Weights of a small mixture-of-experts language model, trained from scratch on English Wikipedia.
Experts: 256 experts in each of 11 layers, 32 SwiGLU neurons an expert, 6 picks a token, a softmax router.
Training: 245M tokens, 3740 steps.
Below are experts of layer 6 (counted from 0) of a mixture-of-experts language model. Rows are named router (the router's row for the expert) and show model dimensions 0-95. Each number is 128 + 24 x the weight over its row's rms, rounded and kept within 0 to 255. Numbers have three digits each.
After each expert's rows: "raises" lists some tokens whose logits its average output raises strongly, later layers aside; "mostly gets" lists some tokens that are sent to it at least half of the time. This comes from a sample of Wikipedia text that the model never trained on.

# expert 149
router:119143130087111127129078150141137120105163136125124137139097143170152129112145135188124167153073157173144131144089125125115141098133104090095136099126097108128152142100130121134100080154140086106136096136087122152141160110122133094128098144122110156093123102101129151144131123105168155150
raises: "ars", "ene", "ins"
mostly gets: " beg", " reve", " ob", " Website", " sugg", " foc"

# expert 7
router:063126096109126125160085104097145104143094152090165156135125123135124119122140143094094126079108146146159139093140155115118157146113106108091103102102154129108137124137152115134142113152111119172101119172152125138117157109152134082123134132170119115126122162180135105101115102110135126173
raises: " place", "ille", "°"
mostly gets: "vironment", " addition", "omm", "idence", "clud", "sych"

# expert 114
router:100124119166115121132113109135096130104147181111114127130139152104109106153118091122110086133140094167132150153137100103112103104125141139120108168159143138085157156151137115115115163134130142154142168110118153170131085124181074145127152111134093146122157155062147159139129150123138138143
raises: "o", "ring", "r", "ri", "rest"
mostly gets: " av", " then", " however", " However", " poss", "|---|---|---|---"

# expert 254
router:107148123109085075146126135153094111170107145133140072128125132119119132132168129193153156132139135138097148148115127140162105140106131124143128185102157116080155138114124124135160131102112150117135160153123100090122125149149142114108141108157114137134138109106144139112105095138183180163
raises: ".)", ").\n", ").\n\n", "ated", ").", "ater"
mostly gets: " tw", " It", " Writ", " num"

# expert 47
router:116127140148113087102128106135133092064123109142137139148099121159147103123120143119129154119124126136089155122130102135153156109148115145146150114133141137143120170171114135139102126102179158122161146138129103123164144149158162135114166092149134111173176112140151166126181104142179168119
raises: "les", "le", "ia"
mostly gets: " just", "inner", " never", " once", "eep", " see"

# expert 111
router:139133138095129168108106152143106108144157108175139115080168176123149111121181127128116126136067162135127126112103156145128118136113158122135150151145159099092144146142098115118137103122144117126102142111132096084132130130136141149092076109121160089171154128086112148147135124120179136129
raises: "ness", "ization", "istics", "ic", "iz"
mostly gets: " Sl", "Personal", " arr", " Olymp", " bur", " dr"

# expert 55
router:103156141148140126098164177145131121114133122103109119138146151078135140091141118142162157100137132113106102103119127150110166127175143097125094122168097086122107136099125125122136077142146126142109150175091149101127112101092126152083144095111114159114118177106122104115105121127146095093
raises: "v", "'t", "ese", "ty"
mostly gets: "though", " Mal", "thlet", " although", " but", " Scot"

# expert 176
router:106153163105148115137103121142101145116123122141126137144145137135124086129190135145126092184133137139141130137102124159055126151123086106139132128128089145115175148164134131124109143126118156138124147145157112153141124098139136165084097123112167114135152074155107146147144103083116117085
raises: ").", ").\n\n", "\".", ");", ")", ").\n"
mostly gets: " Preceded", "=", " Sir", " Tor", " Pat", " Born"

# expert 73
router:160115142096091141108173172177113148116163121135120133118114117133124164086144099163080114133147098107130115125141155141115111124147087110133096121148140110170153112115118100128126088159164119127098125133098128106183156110148140134140120080090161142131123141121132156108162154121159113084
raises: "ort", "im", "ir", "omen", "ense", "ave"
mostly gets: " dest", "iger", "og", "umber"

# expert 85
router:131173103149130147149103144121150108118103157113122094153124138087145143084141135096108141103096136149116123120135140134144161142079181106101133106103173127137122072104089130139094116111111108141115078135153127138096152112125113097139145158133117156148129181121166110119136103078146111112
raises: "ets", "et", "ia"
mostly gets: "incip", "stitut", "pec", "inct", " respons", "cept"

# expert 62
router:124144094136120099144138152109110099105119156156134161119162138150152172122125132112085131100165103113153166087156155114131099132162083133145145129110187124125078114134098121084104138073130152130153140119126139126124143123133102139122149149144144113147109163167198154114131122128117132157
raises: "ed", ":", "."
mostly gets: " fif", " allow", " conn", " MPC", " pot", " caus"

# expert 167
router:053134155117102151121121102120093115148160113102104133131131171123120140151151091135106110115121114175157083095136185113174132108109105106110112117143141127081150152183133104142167113094136151153125132140126145079128135127129143101154119128153110153099132115090125130146140125123158150119
raises: "ia", "ur", "b", "s", ".", "i"
mostly gets: " ab", " ind", " inj", " claim", " remain", " sub"

# expert 158
router:112128127107126152143120152138142093137157149133163131131150122146169077134145102099117177154143134125141127125144100112133094105101144159160123094122111114119142133153149112149095112107139122114135093092073084109144142132086123145088186152141103108089125144106148133175122137153158156171
raises: "ant", "an", "ance", "er", "it", "alt"
mostly gets: " fin", " techn", " cond", " invest", " str", " b"

# expert 186
router:105145114137141116137112114141139131142130094144144123133098144129117131110116119118171072164163107136124150178112137143128156110112119131132099104137135160112183155115130095111103094131099149171128107136149180105132121084178123139083107092114136142114108127096107122089060130134152164129
raises: "e", "-", "ior"
mostly gets: " Mex", " child", " Sant", " j", " h", " Mar"

# expert 245
router:095155140096107145108102105133157140147169135099125144093116122106150083141138114183128117109144113158176155124143109152161094132108128134100109106129142117103116111153117105157135114108129104164095109127120158118118161134161091147090148096129167135131165122103092140160124095067151144106
raises: "ust", "ang", "i", "il", "iz", "t"
mostly gets: " em", " rev", " ext", " ill", " great", " wh"

# expert 252
router:144102075135114090146097148137148152148101148149149125125148126164115151096125151119124183113105128136174149149133122142129129118176149141135153149130141144066135112149138162169122133143128111160131121152136135129109168157086179072093125160108115148092122149174136150124143134113148139146
raises: "ops", "ece", "ased"
mostly gets: " str", " bi", "ipl", "retary", " pot", " “"

# expert 181
router:114113108111120121159102124145121121148172131123112149116137143164155164144129122106154156132107138168098142111104148165161172159089113164085112122105144169153082126124076146135138084133084124143141103116136109149133135107142162109118098119128105091146118118114127079112120107158185122150
raises: "burg", "ney", "shire", "burgh"
mostly gets: "|", ".\n\n", ").\n\n", ".\"\n\n", "\".\n\n", "===="

# expert 243
router:136100105110127080166108110161123125143125148136111114117124086191158141160150137105123150159106115116134141136132150144154114126180157153129169147088145179097141141159100148156134129150149084122163143117105146109096157170092155151111110161129104116094112096119105148141151139132120132142
raises: "rich", "idae", "str", "stone", "stra", "ique"
mostly gets: " contin", "199", " vis", " compet", "198", "200"

# expert 239
router:122168166159134086138138139143099100160146125158102119115131095155126158139137099144114066145180106114108116133159152119099113186149146159139112139143186130118122095122145123105148114114111130129161166156106151076107103148112119126096117150147147099143155125134159117111101123097112115142
raises: "s", "ban", "ney", "istics", "aged"
mostly gets: " natural", " product", " histor", " track", " mass", " loss"

# expert 104
router:096136123127124134117121128160116098188111135125129100099136095101123111087115151114149102154124128129132158141186145186143124111101120126154128140147097126153176108121138130107129094133075117119107119083085142153092141101113170133151116148075111129109136092092153136107112152110141105145
raises: "ast", "ord", "attle"
mostly gets: " enc", " ad", " cor", " acc", " Portug", " par"

# expert 225
router:170129160120108133146121157119086144118148143151106096097131129086108122149114153161147164159155117109121121117144139138097098155149091124152106108127131130093146165120127127130139149122154158128119158080134112140104121076148170163107104147127145128085131097105140135184077117101125087095
raises: "stem", "stone", "board", "burgh", "ration", "ness"
mostly gets: "The", " The", " This", "This", " These", " Empire"

# expert 157
router:099089169143122133105136137125078132109128123103104094088112164123147082182148142126162167157141127110126131168148118125121078111145159087140108134163134108137127157116133120123146133125120143127146170107154176127095121087127103156123141120089118113095106111104093123126080116103151105115
raises: ").", "alled", ").\n\n", ")", ").\n", "ays"
mostly gets: " County", " League", " will", " Town"

# expert 89
router:173104085107132103125145115104069093119104147113095140112111121143128117103149120139133133135123104122125162090145112114079142130089164149125143102115151176138146105129117087100095134143111067110126101122105123109163147104084092147129119119129099139154128164135114173108149098134089134133
raises: "a", "e", "i", " B", "en", "es"
mostly gets: "e", "epend", "te", " more", "be", "iger"

# expert 232
router:096130145103113164143130144119125080149110124175130155162165165133161130169147142123117131176116151106146091117108124093145115103132139165131082154122086146115096160154131124155136142089158149135141124099125098114099150097116121142084125134109101153073143114103107134149083133138122109106
raises: "rop", "p", "on", "ten", "ro", "v"
mostly gets: " ro", " impro", " cent", " met", " compet", " Met"

# expert 201
router:100113134146117121125104091121129103162131150139176144132124096155094174136121098104115108120121083172169113124140133105142081120135168131113155109150139159181134091123171141178156127123100132085107150168154126137102130141137089125163118145131112140137147145157135127120156153152102133166
raises: "ilt", "ire", "ile", "ments", "lished", "-w"
mostly gets: " rec", " return", " cut", " direct", " bl", "val"

# expert 83
router:138096162134161127136152151139082131119149119142091094101123151144127109168078127143135160116149129105096142158136124110102173137088136150144129106116091151150117143095131103075143114145113083117084104121111109109127093150135147130125112160123146083125094121093143129193113152138113132157
raises: "\n\n", "\n", "port"
mostly gets: " States", "ibrary", " countries", " Records", " |\n\n", " range"

# expert 164
router:147148146135104113156095085130114136112109111141130125150164131150100150100112093103167108161155105138123109161104082116134097099140145123157113156095119098129117131138146141110110099084112151127116126109131132133151090135151164166108163113097082062110113146124124139189148133126143096140
raises: "s", "ing", ".", "orn"
mostly gets: " occup", " must", " ;"

# expert 190
router:129149160108140132131092158161152086142115133168163084133127123125105136195141154127147129140108164108112149109134112137088149132143125123161153124121123143165122135057143115094146094172084160131115152126131150096090093132103149130108160127129156115108099082148111117123137118159115131119
raises: "ib", "ized", "iz"
mostly gets: " Ke", "adel", " Gre", " wife", "gl", "isco"

# expert 140
router:118124086089103133125105151097095095130152129124098147151137127126149088129133144121145115145111148126110149080131100135115107101139091137142143180142098131101171195164135132086084121121167139118127116167135099117160111200163119133126121165134124108167122130125109131121140104141122107129
raises: ").\n\n", ").", "\".\n\n", "\".", ").\n", "),"
mostly gets: " surv", "   ", " str", "ecess", " stru", " ne"

# expert 188
router:087152116144105150135112115136150096112140120135136115153156107168142099139081155074136168156125099146116108104124118123117140111141143180117182150067118139159150102126152136140090159107097146103153148140110110126139087140174112122127134146136090149157123134150153102121134122104091143165
raises: "v", "ov", "on", "ev", "for"
mostly gets: " en", " ab", " develop", " sever", " und", " lo"

# expert 52
router:130104155083095159122120151110122126132127137070113146142145149110148133162094139104133132107113149126156177151161101129093095139122121124111157094118104127134151147157148111070150116173084092164124164155117126118163156118133137157132132129138099099106138116166111128085152093161128104110
raises: "ights", "om", "eck"
mostly gets: "ense", " Van", "v", " Nav"

# expert 58
router:113132139133144134095122068097144072130170097153137112161102092138104167110148103104115130172106127157131083097140151103167111111133137108137082140150151126162100158126112148147129142087150167087155126113135081150142106126121130086162140134151127142140118142141131143127146113164140127152
raises: "ed", "ous", "ve", "ef"
mostly gets: " what", " remain", "″W", " above", " bel", " west"

# expert 199
router:126076144166099136126125122092109066156169122116152110139098160152126133128141093117171178171120105116143115145134140162126149121123101121103092108126152116091153163145145130153167145142099111150142126097132110163157121107096137091106175159110105101127142124076134127135129127142142117141
raises: "era", "181", "191"
mostly gets: " Zealand", " York", " Washington", "reme", " Jew"

# expert 175
router:117140142176105159125131125140142132163127111163108153159104112148100102098157086099162126129131099161113144089103160099136129137112115127113114120158185154177094141108130140112122136114103144090148154129113143170127132138196113141116147133105125151170146146120097125118160160165117112157
raises: "ard", "age", "head"
mostly gets: " early", " late", " later", " originally", "ably", " least"

# expert 146
router:121177141101147113086141143152116154152102128090103089115091154085108150122139096142103145126127130146114115149104129172103063159108102122134131125172099119139156154130156145136140105108129138117120150152069122145111160093106120156131174118094130153128133165161117105116113162145126147134
raises: "ital", "ice", "ish", "al", "aly", "ices"
mostly gets: " Mat", " mat", "ib", " Camp", "minist", " Aust"

# expert 14
router:104153115135148104113157120103123115106106125099130117134120144161073161174150142106149110082149121121081147148147099104126143126134133108127163147096123117132142160115148102143099139161143145085125155169163126141119108106151081147148095110148102135102109138140098078083095117121086111108
raises: " FC", " ", "ered"
mostly gets: " mult", " person", " without", "em", "gram", "arily"

# expert 233
router:169092137131102064110104161108137161157129145115128116105106118139132171135101127155144137147187123100095145148150101098119133180131116155122132121139110103139128141122122136093148073131141117129186132118113145097095108089128125121158127136105100123099109123090106087149126112166153158125
raises: "ney", "lished", "hen", ".)", "aking"
mostly gets: " the", " Its", " its", "The", " The"

# expert 198
router:123183145151110092134159111129156154138125105116131132129130161152170142176156077105138122124149122163110119153122105164134113116147110169163125117128122094127116144156113105080155134148094158158159150124171152094104146134176111131147101134150136124104157122119117079162131116112094104106
raises: "}", "uro", "day", "ago"
mostly gets: " with", " by", " using", " under", " including", " via"

# expert 212
router:125085129164094110098129121108112094126152173149104075129140156111127167148089142117143122157162095138158155174123162120150127142150129136162088129139153138101125123162131096152159163121125149156132165092136127098134130086146096131165135110120118132112101101106069135127155121120105131143
raises: "ster", "so", "cel"
mostly gets: " Royal", " CD", " British", " King", " Rail", " rail"

# expert 79
router:157142111113113171097139118117101162140072113150118094114116129146148098137153131089178129160146084132121156126147110156077124150103145139142149152138089095083117142115112143119149166144090070136118123105159158140139114122135121145109154138107133158149134121135137143090096132110109088161
raises: "–", "–present", "^{", ";"
mostly gets: " originally", " then", " previously", " now", " also"

# expert 90
router:156148111120147122108133154117107102157098109128101129145092106113122110072172126115156117122121157092135113107175169156135164156107149162142108118125164156129142133127122094115105114132132150141128100101075144134148119072145111103097141092115167133144119158115175140149126175125111085127
raises: "istics", "ons", "ary"
mostly gets: " anim", " live", "/A", "/a", " \"", "atic"

# expert 150
router:114141113122162164156098163143118158142102129108137136080142174076165157118169150097100112125133159080143119147100092120098086128118121114146151144120089120126149128139107116115139049117109123125120109139120111141093150123103115149121132122112150112097095118128112134177112157121095104129
raises: "at", "an", "ie"
mostly gets: "Cl", " Emp", "):", "mp", "vent", "stitu"

# expert 24
router:089139197105152112093130168140132148116119137139083128113149158117124142144124118125147079165083110143114111173084107125110109116116098110152120135138078086125130117143101124124124125111121113133125134161124151139135145124100155167171102083140154123099100101116087111132149111102143166106
raises: "lin", "ston", "use", "k", "cel", "line"
mostly gets: " Wil", " Mer", " Car", " King", "  ", " Ros"

# expert 197
router:087119149169114113133104098134194135112116123137140158160127126127152133107088149138134144100174172135115139096131154120161178117130113164152116108115141115128077108144088155164115135139149093157135110151159153127123148170119086112152142111160116137149139152140173142102117156127150114150
raises: "e", "ly", "de"
mostly gets: " due", " impro", " significant", "ospital", "arried", " full"

# expert 96
router:137147145108155110088134140134122122132139182132094091127145139144137134154124129144142171124150134134161167173140101112126081120137144151124109154134173119120095087109087106145141122128123129172104143116120102096108154155145116154170102122115143124158111077101125163134083118128153074166
raises: "ney", "burg", "shire"
mostly gets: "==", " Bul", " History", "ography", " history", " collection"

# expert 71
router:141166083132123117170164107114078137164105105118150123107159090145128163148120113164124117151130136110130121112083126151168143119114123166110090108159169125143133132125121158077124134174112145094146106126118101148155099148123095130183149142145101131161152100138094134125157128119138102155
raises: "les", "olic", "let", "ball", "le", "ler"
mostly gets: " that", " which", " who", " when", " how", " where"

# expert 240
router:114115100119094096155126104077103101124116148138145093148129154163174124115098119128137168082159140140121153125097145153171154131145110121146116126074128099075149158115100149091087078151112104164137082137142135133136145131139101104114088133123111112142104130150156130140105146127136112144
raises: "ed", "s", "on"
mostly gets: " determ", "201", " str", "202", " due", " pot"

# expert 107
router:126130135106141147124160092153136152102107124099122160159153106111125149172136117115162138158128138110144117103140111098163115072111148101124097141093140165149118183175132117119163139121159111080129164139103105115112155131148151165171117114149161106131087143140091124140159132141106148158
raises: " study", " ===\n", " ===\n\n", "rom"
mostly gets: " named", " appointed", " million", " winning", "iga", " death"

# expert 21
router:131126140153127109124133151132079152122131152140096112153144174110140115171134127134165116097169127128126141184110134101182109106146123142135108110141136128117118168066119125128159106138117168139114136099093129133111118130142154108169096138090130131129078060099141157136097132120128133090
raises: "oms", "abeth", "ably", "hem", "ilities", "ł"
mostly gets: " include", " Games", " ;", " —;"

# expert 26
router:111118108119154115110146138118122150120100127127092115133093149062110115123118133106184170107109141108087148124124112135123194157120117106113123148139128139103143167103134119127127141089152157165098141119080124094151086130165148112110153100110136130100102082131105147118118107153141141077
raises: "ants", "ores", "ale"
mostly gets: " once", " has", " she", " Wood", " veh", " Mary"

# expert 204
router:150140114143149095089165128142100141165128115142131135145099126132122126136113105043160175092140111142110160143156111134119090169100129113152138150131126156165104131086099148120101117186117133107121158120114125103109091141105143135135102157111118120114106142139107102101105151166112089140
raises: "se", "oor", "et"
mostly gets: " Japanese", "band", "ized", " mother", "iness", " announced"

# expert 224
router:158123117124131085104149130124105122147123166117086116141144091144093137125117096152131136161133131125185150080174106092080100095147104116090140112111151145165154162160115118108100114148101151130117123115134133148145155155127118133159147136096081160146156103150123155121128165137096105153
raises: "ove", "ography", "atic", "omin"
mostly gets: "ov", "yo", "ić", "ko", " Hung", " most"

# expert 144
router:077168113123138157103127115115109117146122131126082128110134097148156110142146143124117093120086129173148088171117145173120145125143118160133138140097115130123163169147113166108106078109130083155107112112155147125088171134089159127130131147170110140144122092120146115121136111093113113167
raises: "ew", ".", "y"
mostly gets: " prom", "stitut", " associ", " neg", "minist", " den"

# expert 45
router:095151134109111087107170165134175115155112149091132115124130163090121128092144151114148135135121106143141129100092128134073142102152102100106150157111125104120061110127135179121109110131143127156111140119105121160130133147125120193131135108115104170118110132119114095143124146096157136086
raises: "ie", "in", "one", "ies", "or", "o"
mostly gets: "ord", "pisode", " Stan", " Jo", " Port", " Major"

# expert 189
router:110122109115092116116088124080130114145155161093094104137162074116139138140154188141141120145142139141144148142148142148171159117132131130117097152086120144124134101161123146122140172134147152121176132118136087166121172110169180098167105140135115129130128118107125148106129114106146162110
raises: "r", "o", "re"
mostly gets: " trad", " cons", " Cons", " pat", " Suc", " Cam"

# expert 128
router:112131157137080123175105151131172136161163103153152123121124098128121123116113133105123131170160129116130128148132104108122191131160115105108115157111137161136174112131126102142095136121130121136140118141160152140140077108142104120135139122088178182140107115108080074131115124123150171110
raises: "l", "or", "er", "o", ".", "us"
mostly gets: " th", " j", " sk", " Bud", " Robert", " Jer"

# expert 152
router:075169144097133100130130181161089111142129159109089111127107074128135114165155102146142138122146171161139137128132137173135139146123126121127105100151140133116147105156117139138130123156142154140169176113125132117144136110113138134139114136158113180072136140114141173180140122149102127096
raises: "ations", "ers", "ership", ");", "ster"
mostly gets: " reb", " Cam", "eng", " sim", " Ang", " mod"

# expert 12
router:117144155151094157159091137119105108161146132146124084115093079123155116124142105107159127123101112145106115089140143164146103161121087095123083098146139135133139094120146146119128130124136128129097089132117155157105134097141118161081155109112156075144130107135155147184092122147117103150
raises: "ation", "iel", "abeth", "cher", "ished", "ming"
mostly gets: "″N", "the", " Ph", "ph", " Rh", "h"

# expert 231
router:091095161156155102174103139110162114156152135098120137140113131124165124137151114089154160150129142130157121139143118110138086157140128128113090141133124127147139105170127134134155153163140077149092111155136129152129135140135099101154090115169076144160156151128135100141109174170141088117
raises: "ize", "ev", "mit"
mostly gets: " conf", ".S", "f", "nder", "now", "reme"

# expert 124
router:150135151146110121116148097154164128132106175141099122137143119176168176121130126114165122115151107105125150156168131149133152099146113159134110127174103138119098122141098136095100140190121148105149125106124101163095076119131136184117100108115157100115104130124138165146094119119122099140
raises: "an", "ality", "ans", "en"
mostly gets: "==\n", " =\n\n", "==\n\n", ".\n\n", "===\n\n", "===\n"

# expert 145
router:102130104111101135119108162125096168122160137140088158135123127124177128164137179159113106112134147137149161084117126152101140095123096115127103113110118145127102099193098139127124155138155094132149130114160144131140127091165142166148143106167136085120120134121081165132132146143157126090
raises: "us", "ol", "use"
mostly gets: " belie", " ra", " consid", " achie", " His", " sugg"

# expert 70
router:093119143127143168089129163156133105104156117090126138125118129126114180148110123124150103119186133148139127078113113116123105160145092117114120156170133132163126084103117144103112107165119163109093144129104131086151113148148132160127086127087130125150110126114101133123125183149172130097
raises: "ate", "ri", "ment", "if", "ift"
mostly gets: " Av", "cel", "ls", " Arab", " brother", "uf"

# expert 38
router:093108102090093094090146119076118082142164117168105132161144083162115113132109109109120124182118145164104138104121119171147142105122124134124140149089104134147167154105099148092151125132093134128109105143154114122104136123153140105120122135143118141155164156165133125115117124133091086162
raises: "line", "st", "to", "lin", "way", "sc"
mostly gets: "  ", " surv", " half", " approx", " dif", " once"

# expert 162
router:153123072155120130127088112091157126128099133157141081176128160107144115104154124169129170108154090126163112111114149125147130113133123136158150105143165130097118127096127110127119086124119151160141083093131139131140143120114098066149097128110125113120093117098177119112115100126155103142
raises: "ud", "ues", "it", "abor"
mostly gets: "°N", "ording", "ober", "″E", " coll"

# expert 193
router:146147149124158126099155104134071114096145116107115119153080129148139144132118097137144098129151140121113139152153106153110100141115084102112092106150143133153161171151134135138145107157143143142124158171170164132158110114114162141115130088143132138123092119145132154132154133167095077067
raises: "ments", "ators", "ational", "anc", "uc"
mostly gets: "yo", "iy", "ya", " Kong"

# expert 246
router:127137134125151137177100128151133140127131075110153149120114102118130112157099135167106088085160136099101124107168113119156090123106150101097116136131155162148095145104138115136131140110116098124143180101145105079081083121113129117158164128177167114159115133132126111129133143111167139117
raises: "board", "sy", "ger", "ible"
mostly gets: " gave", " the", " making", " loss", " This", " make"

# expert 142
router:132146109129091141143141150106093141120164166143130168146102156129140132086146127116172152103095143146126130095134130139098150138106098099141164139116165097117119149121116110122120092129154080157169071153096147158095153147143152127097126124099122150126133116096146133103103120126189089127
raises: "os", "es", "ly"
mostly gets: "ording", "thlet", " ob", "omm", "ober", "yn"

# expert 173
router:107114080124135123143138169132132147141102153170134136144166097169093102129132128151096129120087096123150106182120120105130163156153137125128144113112113103124127150147149157182153093116140130077125086136119112132132100141113093097172139152168127139105140163144161129162131108139111097163
raises: "ers", "ing", "er", "ed"
mostly gets: " form", " foc", " sign", " grow", " iss", " sim"

# expert 86
router:121123165139141149146110165154131139102138109150110106123147159090131115119131144141113163118103159112105173157095129171096168120107115108134127120169104132153134138083125146177106133118124124145129118105080114099112162100089165154114122107161122148115158104121141164109162075104159162129
raises: "l", "r", "on", "c", "p", "d"
mostly gets: " Gar", " Rober", " Bus", " Char", " Des", " Mac"

# expert 97
router:147088141131099129173141142125078142142143112110135106105145141084160116182136117122157117109119136170112113146085127137091132101095129114151153122157130110128178117124180133164136130117116154121092147152157136152082133145128116150099103127103146110130095148090118084114139107098180116131
raises: "ened", "ably", "ially", "resent"
mostly gets: " profess", " report", " commission", " Parliament", " appointed", " Democrat"

# expert 184
router:127129111108135136109152143121081125108123159107090112154141101105106110148117077153129126140109163144144124128152106141072113140179105107109136095133118106094162142121134111126114054163153163170109122145096120146158127145128116130127154131094084145124071105162138158134148151128129116113
raises: "ids", "id", "ets", "ides", "ents", "ates"
mostly gets: " Hong", " Hung", " Hu", " Lu", " JP", " Kh"

# expert 133
router:080128140081136135117147173166148109129171126121111146152127068108126134128115153157162149112150170099148095115113133129122150098141110148113124137144111123149118148154163119152096136095148145141191111142093139129132088102147154104136134136143167165079120147105155129139155126103135150165
raises: "re", "in", "rom", "ro"
mostly gets: " rep", " circ", " sing", " plann", " Ang", " pop"